{
  "n_experts": 64,
  "routed_scale": 1.0,
  "balance_loss": 0.000186,
  "balance_bias": true,
  "vocab_size": 2414,
  "batch_tokens": 131072
}
Below are experts of layer 2 (counted from 0) of a mixture-of-experts language model. Rows are named router (the router's row for the expert), gate (a neuron's input weights, with its number), up (a neuron's input weights, with its number), down (a neuron's output weights, with its number) and show model dimensions 0-255. Each number is 500 + 50 x the weight over its row's rms, rounded and kept within 0 to 999. Numbers have three digits each.
Before each expert's rows: a language model's description of what the expert responds to. This comes from a sample of Wikipedia text that the model never trained on.

# expert 61
What it handles: Was after dated subjects
router:638420526427578457455521437583558558499540519450460506572474556561458462519479454527528479453565496522501527529535455590452529597503628416390484554587542528488478544522486528463461523530472484477521510482503549503488447458469560474427414458487525538513465532472616421461578504454400489399547494434450458520480440423525521592484518552478488551450435462440446511515540497528488471490494525475466548525406549416570597436514464532363451490529492476516467549440544570527423501371521515410491528526518559475449476463507530489459539530512441606409458377545492482522572527459423492502575436570476542480570506539574576501514462518531475468535524457529439478486407478514490460404553476479421485473528369560522509469542499518507481513478552538508529439539547451418574486466543462
gate3:615499407470521526393459577510491514485457548536553407491484562534469510515524566435571420410496461402438490552429522522444469486524555553477476504480550451538456435484528519467547491516500423466559442467574491471481464540465455475522472397609534532476556482528532452504466444553545480465544579362535372473476527512476632608417464615505551482575518477506514401485488484563487541449413422518500543495455513574499521487510543531468471502478456486578537539522476598503623436447528502517522480514501472507501395452553563483493525527531519487489456370531472545508629532557528535421404439442493528461502573559506459504430431571519497523479481450544481522509408601451558490525513485503498453418505519527547505507471552595481530491466502449483491532395493501550483571588437496
up3:396479575458573444533508532517462551479482424382561510454486545454550525502565414437454499428526502484492443381510524489403549436483508546529499488508494433551433522529578488513524508493519464509577522505478388517434562526539442550494528614487607601609439497511515453520463534499523512481464579469506511473475462568452476491474537529522527535564568537531490500521571451503424473444530477627538449487436537517591569409552487526442511495391460527504532402439461441457481456508485495486581524405449456455519573519466580530548451481574473583457479438531451540542476530568491458482532498459613459481600506550539515472472489553439477478577423487547396512466480563538564518497545533553412517410552528476446460497485533571495508446520504412429530484457635575489408541509462543
down3:496517457552457565574467486523439437502520511417608474522496472478432533521451580504485547495512464364417428484478488512624514517566513447505550497604523493490494527497409536567505528540531481496430414554581545492428486505585502441518568603555520483518480514493473481467508477489524543478579520509500603524535569556460480414617571430474454508515413462529514534437589506498538610392496441585423386464447508445514451454503516428492537436526503413465557506549458482479529443471528581537589494517474541586490508497467473528447616509480437572535497499484435545504487489526454522447426408413552523526501511469554591479439522468492500459496496516473484617498526532519513508557556467517521490500491407509470568478470603513574449569497447530509407473399429573480474386559485444
gate4:499430431441622566478439488531432549428490523498536412451470521524407497531489420515449391506528589477515434483457471462568513448467580458527531568482438564558578460471474546476563383494547544448534516506559543447373410538458464436519496436496499486585462594481553449518512457504515420509591470468471452434426499468474515470467516505474476503498529485505540609553480520509467444505530539420495556482470496456551473585443478514464452459465507346476492481450521613590492503502451539564494533559465530478507534511531514455431651526518488517559575468493448496502471492540506426536564519484437474540510521579527574594560560501472524466551481517487534601462459448539550420479446448517559494490571427521461473512411574608455495513510512556402542528571395566473509488508420449
up4:519587636436550531436533468466478447503581511497563429515545502578499538576475482622456493590502534431512370499443454563533513492495515399633543538550467462538539564468516527518460426555581588547545598544567494570491453528505514457497463421483473560582509600427500457511513484535541478512569588427466507411461491503543482527426426477451509547523558419613484564567452431548490452489521551449455480543455533460512442485532487508517475481560547484479530408463448566530512456507427412494512524561456490533603443471459487406520513480494456517534502528487534523445449505562495518507476508473492478470421463540414557503492522519436556378421389524523526561480514386457507505539555457612476501494561557441477451527428493575470559504537538485474553520469419500489441532506420468
down4:431493451569488528534501493502441473525563577507501487403547527490498661484457557546440467448495479415488502514413545426461502514540505393509421624543488543526462482460625415526548417562490466481500518465472538454467471442504563478558411464525435555525575531557609472557454525523469471460522449552519587494581491525563489495455455542397500538505576614535539486556445441525484488582487571465494472486392501483455480548546499524613469455474520486494485428488489523469408411498412512546575458442419472514509587491562392480499484502491569579546559527495485485500511558497464598484456500489437557446537561589478465524497517462429401452393479514515552518436534444525577540524494463575495461460547490524462529543473464624483514588443504422510515553572513490491512454454528443
gate5:581439493501491493435411512522556519448537497530525488541426600409534504479524458463497472468497579505575558548542528484492515536533529559579455505458545452492489479502524516531529522410532510507494515523536470454517486471517575417555500475558528511438386494502475618452398528537606447471386401565550510481568441545461482461389529538499460517502420519436493509524510537461510462480535506560556500402460463515475494435540422427508543535515426479500546407462476444616530599504492474453446479541418478492464527561496472565532456502577558447530572490555502452505477499394481426458507497493466436528561550454542487555531510493540480430550506459520444475461622497555441440490421525432532555574476437508554572534406498432525441415448366545508476550506611481524567513417446641
up5:509468501539491548545431534535485532470560617540505595448410545434496503474548421551526375425516490581438612552460463481469529509462556485422505543445547452550523544523559554450481498408548476478497473549590382467471443450612619468520478493618501484509446515504533621488382478533515394461423331503515529534526444514449459510464477477490538528519554504410482538516485481487470552490435518468555489461526485464506579411564523453563460541563499410463491495495450531582435528471485503484511465531491462423468463512579504500514494481528582473474534417483499470471500588526540487486473500500441455486563541547577460563499419461567527444584488427497454560500573557624526549490515453512470514557507492515488532455461534484476479556451495497461426445549514538537622494435401570
down5:510487375542486476473534487391455509566401463520469454561507392501583504497542504544538392564451490445376543508463467585511475531549486473458405551475392491518452523517493503491500523415502365514474511593532538495524552556550546429500386545465446517499494512605428478558573445529551497574517476519558484532501566570503578519442493403491539545494465518437479455499455479517480529515473448464504469535572496506475437479410420510557499528534517560558529547423498423591496499425519466498513533566481462410462588451560550590466439506473645542574568541437529464454520481550511498421565431532556563486508504510480503400525496463475451599443505483477476561501532502525471592508499575499494521533488406482460544501478454531435460591414445509485544537569616540483526461438484473
gate6:445432415510550447428448529530481450595523485560443459524430437559505462477517563398572533517524499447395488464509540470520521514557460389436579505484420547419476517424494510426497544507532485561549476507540549491484471519507456451520516555535466462411516552591529535521513495509437603509576510451483413460507502482605507530472551517550584453429481528438456493536555427614498538445616511436505497486463452499510466442426400504447479482453522461527499468466486492487499571400593574511557520554503636459519547496397485511538420504422496469453449612424518453519582436515558470509503499537530440501506535468456565476479479595578525561575467519394460457507371392574505502515418578488498495516431418469522454476501599527472485483546520524527514562516541416542508510520496489
up6:503503428491488555513493554456545491483490358356576513550539512501521476517437531516469553475542587581488510493526545542491557497418451558592506515365491463490424491552545416498472493520586589564490552495577476668527519514437453493535532468474502499503424540511478526508542520508533469458495507566524553430575489531468457458543453460459530568548426470570554563494499521384541425379517503424442512488530501499491520563586526527484542451379397562530494517560516465495498610504503558391597464554446501459489499464518482439476537537499401529543497557506469476457518478539519454468572573576563513477462501560459586490494542564471545486541495542432467486503477483421507469444448467584514460521522541527558514528393443504412465385445443387466562532555452465504452531481521533
down6:509485471507526514475543518521605543440508511465525573488477473516530377516492519503463469536503475477404562620541481493473466490505521446428489435427519504533523497517520455534600528493577440456469488507514625534405528591554527541455441459513488499531536476539499563551542508529454508492588401500491494494417479559536478550438493467544500551443481523462444464566396452516484571563475384469469523545566492523556570559479495501464448568463459533508422549490502501454374469404535524542453499498538483474382412556425616531569517469444479414478450451536526496545595595461503480524445470546462505433489483553460481438404497527466483531416511502495553579544544457523425472592533534537612369352481577525468520504549453562519515569514508506492528492606511550544520454526487393
gate7:490568515449457554494486427510542511568493427539489484515457516515474533414510567553538537517505458477361426447493377428480587499493506492524521500498547482499562471473511572555419426441529595504512594522458523513536585464481491413489510578634460520482437584513627582453453458432472558487419511508533432482485480504434559529531488459441470470454414565542511542545522549471496488522491495459451522556528514453574488489543494574528496622582455437515492477453517538413471484543544491354478488463399569441475471498506523442673571511497464513495463536500560451502463548443460515490442539479441548436505510534495502467518517498564497544615484505479466542452555449585479543497576453372572563452497427412503450515486568487431541450486463548524437592552512457514533508501523582
up7:492467502487572619451505492553530518517590448539496492535579440486539453518465511430481520465510516455587470520540503460544516541560456606493511554545402596437531584472550469512473527444473439543543429479530600444513457443571525552560511534480562530522488479515494530580571473470558551556547488504544467485459419492500464420445450511479423569527575540455494536574456475541489524385571489493467545476478400543601458397489488508517528499561519481451550545531460497506496465418440493539466421459486478503559541517567503427459564547511495437557507525541549508527503368430602474523461408507466504425493617549576513544576546440553521448415499567449494549465446395415531561476512533459532418426458493527510418444474519554499545510606483490615399516451544461468486396435502474
down7:514391472498472507537482468681465529483470519478565491429466493431527488434427473469484465452404476521584393495540554554441494486532525426537566503574516429424463546585524491449580544453488491536483487473520495529519504454534483546471497502479451493427441535361491451510474502566537475484583512520586539440427476594468491490532496488513517432417523543472482524499639554516522468591558501462516534451533491568465486563486458541353475610550482568469450522454521521503498544565571552527536533423496563425525524585572407519556515504485533468484525526496530391552499453445525537491463484515519468549530460514614478493466504527491502536470503435449524407440517564406525497587654437508548463492387476572441498512474454533443540441470439454616498430510516504480547473529442507
gate8:498485513455479487458396460532456497472513475471544486496590526444538508496538476531453556521524464400537539426498469518448481569428492541498472449426556534582498554438535574588439446502439475517439481478474495509480577509486496531526493472503490467520508569408538464502537493440478492561533480502518539439477468591543502500526531585474521545488570429500547529493539443571589451598574557477453515435409675488508472411600504552437456445523556485450490459454441475414543552458487438423527504430483490513518424570472524515451496601564550504446509488521485549532522476492465414407474525384572505562526513508557520457535470477448477458572508487416466500412435423405475526449435525441507485535441566606495535539554444608504542432475419540405591443416561581575477591495518452
up8:415573558472498494513497543443568527567482439429424545496537471511549525596538504544430493432637555482502501457471494512499512468535529453589578540466381461446521453464491430578564527564511467477433486573564494523412450552501500491392556489516472552574410489515479396416548506480570518531528509514594514462555518507499483532427434439476433567444536590564570472516419609505518505558445533468475444539550460504470513524443476520503510511521546453480458460448473515477480513514457447557418496548426494533513548495600610532590566491475508507491480454551543483435382469476425544540429471534427493515411545469492533443508525513558574524469576542577596510599397511541493480558523602428512468502429513433451445484515485457503465427532482508467440529481582552383518469471573527
down8:510477573533519551496513483542567488514473426473539537526527567485569493456381435523469549462485481465550602512472524485493561532499460488554524528478509513472490538427645439508613459586474466509417524529526543434468482503476522487526610471510500556559527409498540488559559398461444420409577455517394477429457445438535559485558493461515551513502491493520497424551475498343519553496465517545448534517493489433510436550468363542552481503373410478520480462574536460519430518458521506538494493549568502514453457572536570409537470500536488501523536505636507438484456529502508572543499392421499520523412545532426525519441463529432532549547574522644592464524471467563494486488478497519454536538509516590469489456523394486485436473414494579449494512573541467532499455451427508
gate9:590462573547451451573423468572476519490493561491467430562490501487438483450478585483534519406509461532535448517511527459515549506398606455467434546379502531470518522512493506525522491424474419431394512500453444466500546596497467561453481597490503536445473501445510591513468548572523495452402455473557576435479502419476529462540573602446536552480486481501490442479492535521534411587520483557472585522508574563544526414468451491450499511525560410555605504398482483587477607547444524459533465459434535537513468538565522500455452548468492517506531503494588433474465525464476470445585408453465462537502488497431431459523510602572512568529445419543513501410458461520511529487491501500500526537585426503501694475468577461486564465469434517462542540438482539480565536532462540
up9:537404502450435476493477514529541568551506532486447470501593461554490488518507478481607580455535481511561523638542513506499442491469449496477488545515536559400510469494497486502458546491483433569479514453507533583531470534467438528551460468483515493489524470366443497497442522533504430457521674356460499459502467549533557511541444577400557466488520413549448485504510496456525396506518541455508537442517530466519565440472481492415489472504539611493597559491515535500473473457526426490477559529436498523643516502457515550407576439398516514518454461529554445551446496458486519417521504402401464539493385459483517508515468641577512516531513465579518578563478517530433559616485525502500562519465463637512539523545500483485467489398533562514478496491424434504510540463571515
down9:534472450532523486475597494496477468499437476486494507559554582581442545521474518500470516516497465470541543480502533448387532465500510455538558429612511456387539503424492508524487495473423393598459585483505540559451507517497520454504493461552497498502493510513449530412469504445478569477480456395515490537516501442457505489461559468547507622480534515537480563501512451477527485592570549402452599514518550555506568519505423484620505541558497512458563497566474561533463508518422483486508522484496557508597455515449443482487583433480508460472442652436511510635429607519557460510487498477457383530489438446523387491472519570551482570427411440581516511437468566434508509565375452490535484599430492529542416466496475515482502566469488554528467573560465444473584451535502412
gate10:443479570376475554543589486515577563528469490533564494468465517419499390465395505444494493479632466438489496418446468489548587505518500476509431475576499568505533471473619440537501443502526456500439395521522469547486450474421530502491524429458513579501493485552543415458534562513507512452511451483485563486536545457466478490488504532565509561427529517516542404495513474467506472464532541426542540468543517532422481470510516425473521480498482500490462567462511426416485579493488443583474554490467524567502532523494523448456532471595532525523480447501578461524602493504517460454527412466618475511496540437565513511527541461447472401474529447440455492501500445447565388515524660465612512516529583558468330453511516513537523465484508614409522482491623544428480503425512566
up10:478527602517496490565433476513494481497551436528555565514496479472522560476531457508535490507440515471451501527549441502548448470598422384493569427559442523470500488414453547379483491465559576526505562498463602406528546554469408487547486525484484535577466496475467548526467475487465501559522527534447413442503540591540529538504561430418526516528403433556408563539548521564500568507452453486436388584561549418552433470498456558429471474502598507498461504464553532504514434512510512465569510510502457547487467489516558556503410436393493415487458500529511516479465650532439509609509541473427530477481428508447508455433456525529573479604595512572502487501549488459489518589543503492445497569465464509513564506545395428444403512527559474420483569491488473586501613525466459
down10:462500498421544523542547467634512513604557492477554444541570418511512480436530497510569533495523552465624559462551496537500606495562550414392423466445453539434528434507546458502494512535497478506482490464383523501504494492546543460465591497549542521554462506532558552476513440528527527517495412466600513435541582517486417538594605583451446414494458499499589527502507539536544561424466449486555565490524498497557384525497495563479480473573490426511469466494503459488459519534487493472512574437551541592454459593507450498436578533531457467486519489427535377476609483433540490491486545489466497480493483406509526522512483472468535471536421547482557543469535471489422476484454481481498585429475493520566457444418444497613522435550434575521413490557480437391603437467480420
gate11:520462511519549534591499427530417503565546448550544447601559409502513579491509475473471560558455500464434519476577514533476646456479513438440559486473511471516450462570441521448526415489550469551614538525508456462496513549489548408447461525539494495430472409523503543456523546439471429541514424491419415523399463501493537585480560485565428454491508542562522560527552529553546553466506467504515561581441500489559530579553428487475536501475506528622548468493508456493449512494588470407586456569465482549437430476494447419488441503512464510403394545419518506504516460462538595442515519515429481482422579499459517493628553464449533587541428451471477477533508451528564490492511592492531459502440555449476536552515524511418449452553580524457527573516541561402560503430436560
up11:427405527513551565615458483465472561546522469599523518501491531482464574534523441516462577555453516565381528470634493488472571477494510488473583461460499529528497470558477522460494502487515476561460387564459432466548544414591505521495510530508527512446370437528471556446543524468483491497460436510435452431449462480419508494453558557529559456498487534567595490536489504512482569535455444538504543654500447429574558554526403498511403527486585531561435414549498542506465470518603482515510444438450415389458498404513557507492484434533432577451472523437391473465544521447552544469511527495517430384432470561565535515466450485529535552559473486488564452567534450534569431495541583516497464473468481521486562563487465540503462468534564477518487538537536539498538382496499570
down11:512437500438481553520541479492540518555529449418464470521442507579400549529498570532549534531440500468525510564514529480389484516442559447561550570558451464479475522544426364522453506423510433432475505518550532620546577455586474532485544516476434468399503518499503478506495540508495566513522480451442484528527526487497440491425489428465506446515512450567530490508423544463494501564443534549535468537604525469440544623455397459554561505471504462523578482580503542454399533528443552515562455558396445439545450492589371504549451519553422564499522513452455508374453446495508541378492542515479421502499487483579506542495532479540553528455477519480528481477445568549522533649444460524475511557499533474510460517453512538492394546492430531556358572489478595476579532508490517
gate12:552480495476568466533525452494480622474504397530470476513595527501593411456505566521541517470564550427467451476530579413530504527573521463503441454461499459542514486421592532488450401535449502581486438508481560431585516503478555607505490532473460482535517558512543474464592483514518497554503512401535463486464436505506443617492605511504527414475487530411476456497467487549474474539613532446497501524482580462449534491485538526436404590503559481434474496490390399583480463541511454358530433470452572514545507521621503488468460578550496530471495505485544499456504560568451540492550457497440432523520379528535490472510564570435475507607469548441550411422513452549474515368570514529519513512515485480488459506483512510548452529505416468516438535479596470582485491532533403
up12:553486453541513507585495528496473514520541559431486516563447469548491599508450352528459515453508467537455554558451495503476573456497528527494572485448492594483452528487502442400630543548519515448469552458429483523413533501461511408534470450507598527541516497516506520512432493471520489460512503575558446460486499521446531453456491466484533560477496432498495499450523516420490577453446444531485502477536483593541562580572475518431527480526525498551560503512502672442515517526494591562392562539561433470414559423511413486522558504475529527479486476559486404569549422507567554515596425370565467506498470466488462548470396573539458504458528534573473566554607627532571419570430442403487544477430533459469493482510462455460538433426456508495505493485437503451555506484447543
down12:502505582463448490491521530529525554569561522490493449538480564473448515484597471538548367556502515526456509481437435539469485561479529458595601452537425554365555466454592468495518522500589485459602441535504446499476435469517503467519515600468514500432500529477475575477477471492439556538536467547533496510519534502426396464549535554552545543442523455546505411440500613481589458385470525521579555550508444508519484554524502473426564571510419482554490536549404480431413581526527528520469495468520536478545557542521423585484555518387536462477581490546508380473504489425473421550503468467420600549485514597522533491517569495461512478507416586520440467492448513483553503550531414530535464532470476519449490511424488445512420483571376519464552502495422493412440486419471526
gate13:488523538524421502441488495553465536509439475427510418610617526505439469463515545496593550520520405544541479505507569521533521461512530533488528566544597508476495486494388570418618560551542507449488352433491465499483525462560502475447494498480543525583519463528547443427500453574516491537537465496593438551468508429497600541551523538424462493452520442563395517496405517521537477407606489510510566395493591448510522555487497481487478519465465476534537548500481454473432501571506548474449527460420441473576496500555491435515617521435483487503505474511554450494496484447517482388525492442432512526549471484420535530544546580518447484473522394577449559507521473576566482519543525419452547439470478568602447474450408399506522418421420524541459473413501534505546553478556463
up13:572483527528471524459523491574602549472522516458435472481543468480464430457463587424440577472539528587563447529472639484436490447495586486416471540562537432477572454523460471534541515562458498505428515528535506501514446435530473588377455420400471562477500491486505434496424524593519535503503486427491460445472458453428581521512472544458529515512527461534493542555474532490477595603506411506476533454468611494553555482498521442516447514469504434512581608491398486509486480473510410539575492449523496460545491455539464506511470497429531510489453499429589534528510503486439565608408475423524466537557485504415425538517398600493492539530545387579522569448516484469592559528446566455511496476464444470545490490490542423550473533484507551512376495446619553521526471593506464
down13:511537455600545410505542454563482469469473454492483496547485575522511508446394518503519492570483496529455573433436570498449518571485437501555541434568426544509520442422488497546526431463470369538434491519467566558458519480438534471498455506357460470458454482537468592504497555507464563569512479442524514480531545477552556458486515448520537614533417626517428542501452525534526418628589512448539596496532529537512442534423442443617420530521476575480533490469434515533447504437452482462509554509537570495513419567452539477565482473525470444534561613552505451532498540532531468515506535477447465501563496513452378446489431481571519542466466453555422512527467512494565552532428518430486561528455543533476468435447356495483552554504500551517511490587597469486587419495459464
gate14:523495487565502480545531484508502499541529447510418432476561468484448531506560580439437566377567474527457499510503575636554475591453543491470514464504551471429523531478451579440554542526496610427535380580582562491467536464416499431473474528493424472524457493466523547511538518561407511473543540509536635399425526526546538507467467538544450519562465527477538479450491479473517484498433576565527447483454499547507600498579396466462515489496446524469528465474339500475493523473527496469484441497532438521403449455522516485535479472392462583450568473577509544498531429554521398484514593463518456527558534514530555493465442508520562509461423428519559449561477420533452446513534498544510541483446494472577443535446461582495471604356429454452576470467516481517525487416543496
up14:452474463455465482474478505512482450441513480575517501404366464526453442498502515526496529536467492542465583496569552441537500449503521477553534617456477588538617558529494440449495488474597444500627505491582497396514472498491535524466518477524589443617530611536554440450521561468482527467457507546533507447513531527537507500454524435557506441510513487424511574547488570473474514521523471475560495537602429513598379546434487533527396566442601467458520464441492512514582446554435386518397492518522484520572505586537583505559517514509416474572578483510470559487504543478464488470445504535503589419555437507407499586528472486520504523498511514399530615498383486439541508492432448523501507402513472551507491580507470446525467518457447437400474534535411526496523556467497481
down14:487508504467554485489556550554530372535486462479536514519524416502520513551595511528442525404496471534412548604535488504438484572550477479475482531524409497482504493560462539376487447431501507482560539569500595519391585545511510430536491578544476465427551527558385610452584568457501593470600484571515454554472498460455479426515436454442485457484461486469455417526450540492424505463519529659568521484457496590526479543445452453491528479578527472504563489548527450490412455508431395476508530595479531580457441383534499518449539504538481439515567509574464475445473481510437468502550457528502461474519509500460560461510488466483462498474453520526538461655434471547512432472509553493497547556469458463564552576563557524446571483491438527480485551489537466615447467406474513
gate15:440540486516504530491496509521428614519451505566540435588587445523453442465502451439570542508524441507445505535524512520511573409497484447502437434539467375441480487501440575464540465437564511550501503459427461437458601487564479466459418479575463566609444620512519389481562508454461508489562491469471474482474478579542596591550508505562466509565525481532509431515516524534560503555478566486509514423537493520501587530544480408430601413499465387531494415456516492545506437526472547499489556509473452554556480539540565525559480583428473464529488546507490546488578469510455398548554537476389467444525423535411527468626456466463451505511503532518502452502585602516530432503433531447609540440464404504518412477518558487465452480466537448530534487546491455491536511480509398
up15:397424408398499485466462497498559412534588432569452578469443499532465525446557493470580452501499498485556498527463508527562486523485539485452550471453539568461530539540425480495489517495504432511521516502518477512413513540444504453489555567467491511468419455467452491518441562446500547499490506474556547454533441456544574591424461579455568494487511470483568531614565530502485584438535404605483475539541435500544495511486496529481478588543511491480462491421536451478552548532583451559623410504491546447487498496387531397481542423498549465547463542463562426540487493583592541470527525481546480411515565582485573468511563535424390501439505445571456466447365381507543429547469596527465492470533514481483573482538423452550506506493458503504390551454496509602529468446497570
down15:498576490387468549486458476421521449420560515594451599569464411550492528551468532444509408503549373469484481423499482407514478436511518553438510490491596496461563470462534492489544508515429494534569460486481417441362522528464520520552502479522450490558473592546530535542458494433507553436496524591558470522478551486562525528492456505548511464542545497492435565488443564569471534521630497495451570523494513466534486404523486492496486416427466488590399608475494508556557519542540503477489531445484550411503520512542433486581449444442502431492477407482478510440504448522462567506544543547460461565534464515519571508559438563533531537550530542521525496518477497555373443466585476419501522566490541360504535411587485492580507588510535471524453552497462393474471565548402496
gate16:564470553531510540543572470494478497482477439521419547560532473540532463460587436509557541356548432507482529522526536497464545557439455527511462559457443526540534445467498452531561509547527414523450426515476517467438551526408457366484516519491497532542469545538477518534535471518553461500507491512640484531543513525522454494456557459497525555506524516514534394462511498586531589472573488499536491538387540480500584414470516582396444522503577519567508488525537442449468573502514527531628410528549463605506514446566547558472527463383548567421521487533541425473501473503456575454528396523427591439554518531581500588454529426545474514438379525442536459501509471558454500592524498509377498443506548519487429403496543463505547527540472403512489500391494548474442510514473435
up16:477554454482441506438452406504551402446502522556513512478470489460384485474467557442503533492463564496598468390438443498527517519411403420490452430561524516453502443442448470484414512534356522543561613477438480558490483442531535578498480556455468495428565486501491585544479542498437543478535453551444588549411542495596490565525465528508542460505490470518518502554588446552490488520473503507541537518462511509459544451481551534541498409481515489469542517498537496531559420453440455552602536496556523450517485620433516521528403410532562540521461573486438570598505593485449517518423541505619617490455428434410483443564467507445452410517497524499477499377475533452476470487530480532535479485592494390468539545558475489620495543501513585520491492526497542507461514473485509
down16:474433463510470339446479496512468507438542502458395422448454503489471547497488538475504433576449522581617481518498527545508399544523486571504459513545469522477568500502416569511438394470516459607524514484531633484483478545436422574553448387537490557512596493561423540497435508488551478528522464593465449539532462624509544504461451484507561476510517495466548553497549468462486584482583472594524550526598542575418458547506458500467455531493372517554464536545555475522521504588465417522460455545554482455541379552563484500583510467478488458562571544475493509524477517486392426507514492523503497503476471501462373474600509546539423582443387482568482450525469500456469468465484536468498514512456448506454533553495446470533533585442556446517506511524556503501454605478517489
gate17:529479607449536538547496503502459475496489552448509598515438597521386443478479443524599443497591509495524520476508556460475514458528515503499432424611497478533558514640544583521460482430492478519516542514345541553462483463549483630499535520460456470533461543478536457449555489450555541447456581385483459485592505563467439462545431501475431417458604468410476507555522534466512471549507512536541478481507480491458513489572538409470539544538496460424523555478480503474486500443424497529553430584474449476458503579589507543430514555432496583489402481462483528483444491495442567556366517445524464543527464458470346564545539479446462386469516492492516540516606503482459454433548581564445454442525522500477539583556509508545532623535511490546514499489502489478502475491507534
up17:507430584492556494510428545507497498564484506522481602442481531524395536516397531504585401587504514535540490543475585438466538445565455572466499493556460459419541508531465450572575465508471506453528552443481478540450487500506485552470514449471445476512452506484423433488485469488553445436466524391505464394533391549484417516549465470439499504484577472417518513521540498469520535526525405550561544460468477562424501594544538495466571483467501538417521493516565447523421532513521561613476557506521457560450385510603465558371522512473458534542448489473504524488367442509515496479474504510512464476470461436512424545460525495375585433433401542464458448597547484547401533487511506509534528557473546536511599539539437519541527518627469512530492558480584462461580459539584526
down17:494421584539537560559559452621446455573452478468494532481491508545386554526496534446545592473493427473435437453535510412482477431441501470422433489494476522483587536517469536492499581492469477472526527453430469445438513434623486455475518552466442483466436482505531480497488540468464559475493543473528461516499488562528497461624610482455509466394501508602499543596502527412493547557548453530446501451512520491505523565530590412611569523501486441564463530500502545435532512548485439614389515401472513556550524427468488459473631505464457512544533477452486557459549500559500534449457567531387441504527554541438406467537540444525501505542582494487484518573467549469456488552563479367467469524452513490479501515565541651553521536619443514456516490477494517480462490542470538
gate18:508465450461649489506553486541478458436458489557534556444387586525497486434380445499511429570496535502583530485501509533415422517511439550489510423546483483507489521531528528547445441437505401548522567507474551566567509466467492550504517463511462507574571467407437522467470469545512543500549444493502467527524523584550505559447469494479534471423570428419543537514541515465532518540404461409452494518570445566374472514450593420516565593566544526428493532558537484525556494480511498564550487459460504445552422402484527522488538424508463557526472446480560552519461589484470489470534529452456511515510493450481488515566513476460489508404646424545418519460432498428577458414499469613551433525443448461460607561530417613507543522489486519493504518463577446570518488434534490
up18:531490503483436511358466455518606516506550578450477539585488551496447472543468507584533468538426551545548553538443441524516457485467486518534520436551459487488496535470531462543545553412507563576473503448477539534498449542488483413513472521539551539357512427427465585492460451559509481502416507445545499528487596485513565518369485554467448520464411486496529475544508495533439496493446582458488502500515467521507437516529436534473539472549579548505425566530432602487525445421585527597441559476410409531528470437467457514520538557550535522516539493470498443500499456386532477616505522445462492456544585551518456594469451507464508422346478477515550489527485581508468541543600531526491429395512517518546517643437507528541557563520472520537574511545446459530579485420547452
down18:500556548541501457560453505477528481473480493563498540506490455462507499515462573499525556540493438494509591434457467580414441480508505559522475527421505523503451511506568391454583442435545587541438453559491403521556537423536526493560489466446485502398554387506509499405589449508469459543528447451513504573412522532463511466597433544488604569588477482497354450519466594364509468509454530502503482632527479557551463490456517574574456468434477527517483558508550553535422590488504536440424492535502454469485475506560519408480454456470541473578586456533517404494547549557499404482558469543495501501564502466563480426519528542416507628483454497485419581467549433512551467505478535565485481606437515576474500503517458402514537415515526429469573493544480489507535508480491515
gate19:545467458462473528567500490504484534377536598495487535423506500415423482409485556565558524386555469434541449542497383458473495544545499497486612528516457511494505523412471558566540499539440496436457441490504534547485528468517499537492558575539558461547455443524436467545482524432486574464572568411539503495447550562509542515608457531483448505389524513400562459567481530565449444552480566543593441504548483536537473521412556554452524515558460455584445467494542442416470450505501510534544487509432488526454519538430546567528464473450464524511525467524587439524447497485568364511491460497486502512470565449503522457449409438556489591551558484507543466526462429451521439556453484370559502549440548452553518476348522562489491557495440467519479559420598476518580533464480543
up19:471414609460375468520520437477493505495427433476458546467448525440449512426400514405526508473475518450500488418571499502537547534463425565509526558501526531485481485473522447540521556494470530536522557503454415545545520456531439498521526603482445482574377579453492482493484504401471445545476503555501574521608477448435477514468410533431506521508531481424458481483478570490491435513587496559557545423560497467466569494578573522415571518511527468424565543564531439479546516539461608437538432503536584534544442502563581594494471471573475586468429418523467513467336544487504506542493529497587448456511485464519544556475490508560598429576511388598482486556540556489515517491527475470553475433519531442426508434496513446451498507511488449542497539501623564474505532504467582
down19:468448573477398497411452508514539620434523546434484556434469429516461433441472491548495616544554470586487457582511518535529588471553445434456471511496597576621595519496556598508493440489481477451487515552480391386531445490512527416449431454463531461608444518473553507544488535488485545471584515457450577576453563501446492482495563438488441512483525555411468477458544452472518499517455559445512465527475557478537531424531471430508498487445532484494465456461592539530448431423484599472548462506490596414479526507549397582578522450475512543452515477452537623518437554547495614522511514475493461538528502533539505564457580485566418556507524455426515411532497547474391511574564442525495462506460462511487496453559448471506502497566510535578465467509544490457547502544434495
gate20:479474483430426486388577615498488550530460501476409547521594513494552488462403547500491482509535447452612590552518492462399537558524417451516470529439422432403639474499452486463498407501491513430481556514396524460425473486487462622452504506545542613456474512429491524484581527432520530502549522488513407499557555461512477604489470524484479498432446512465589460514504496478444502531501552538516604576518523536506457465506504489512561581537581491568515441536504509479563507587549471559407497507493413416557467535546556540515584538530486474479578482413511476509440435466506524546562505565555549489526485535551407521511511472514538411431457515492463505463482531491522455536492489476389447462370458558507594581410488476542492497414503526481561534538458421422554484501505495
up20:543493480544489492599573497490519514468497500447451537400546541431487545450570424427508568506481547519465493589491622545526528333459556495540472523545513500531465461556461496538463422480502512434479555519553473468476564516460561523449475548401475458482481490496448530418438520438441576544435445506588576468492464479581548557478496498420414455568485561525517537457601519526483539581501437503536482495518541483521510638548511566480541562522447465416512507423513462446487449515475486474491477541460530470454411502573576525494561375487531498495505484504515549436579429483529500560428492402451410515549528429413573576531524506496524505541448518502520462520514451499489437538444701466509568439478464500498515512545457494481383417560521511550464534548608555459564511517475573
down20:415557480534522483509497549468456450469487506455541485538515544429477482453506467456450469486542502545512496461510528556520533576492473429496480462519479579533536442516515565560452514554509581527448536466686501436481435474490504436537496416555516476525537465510500571497473458542558607529464584551514474553551525476532418452437497494370532556529557536449489639407605518494551450493465538536530399596490469541502476525525449414357552500460512527439506507593452486421496532460577567513575486545546573410498560461582516514508465478521537469384515543537471530555576508502439496539444373565479456508568498438468450561560460468441514451532556448536568458582498492503488432526500497585467551466548500433493534490458486399459552518410383465496377437499513483467465519483507461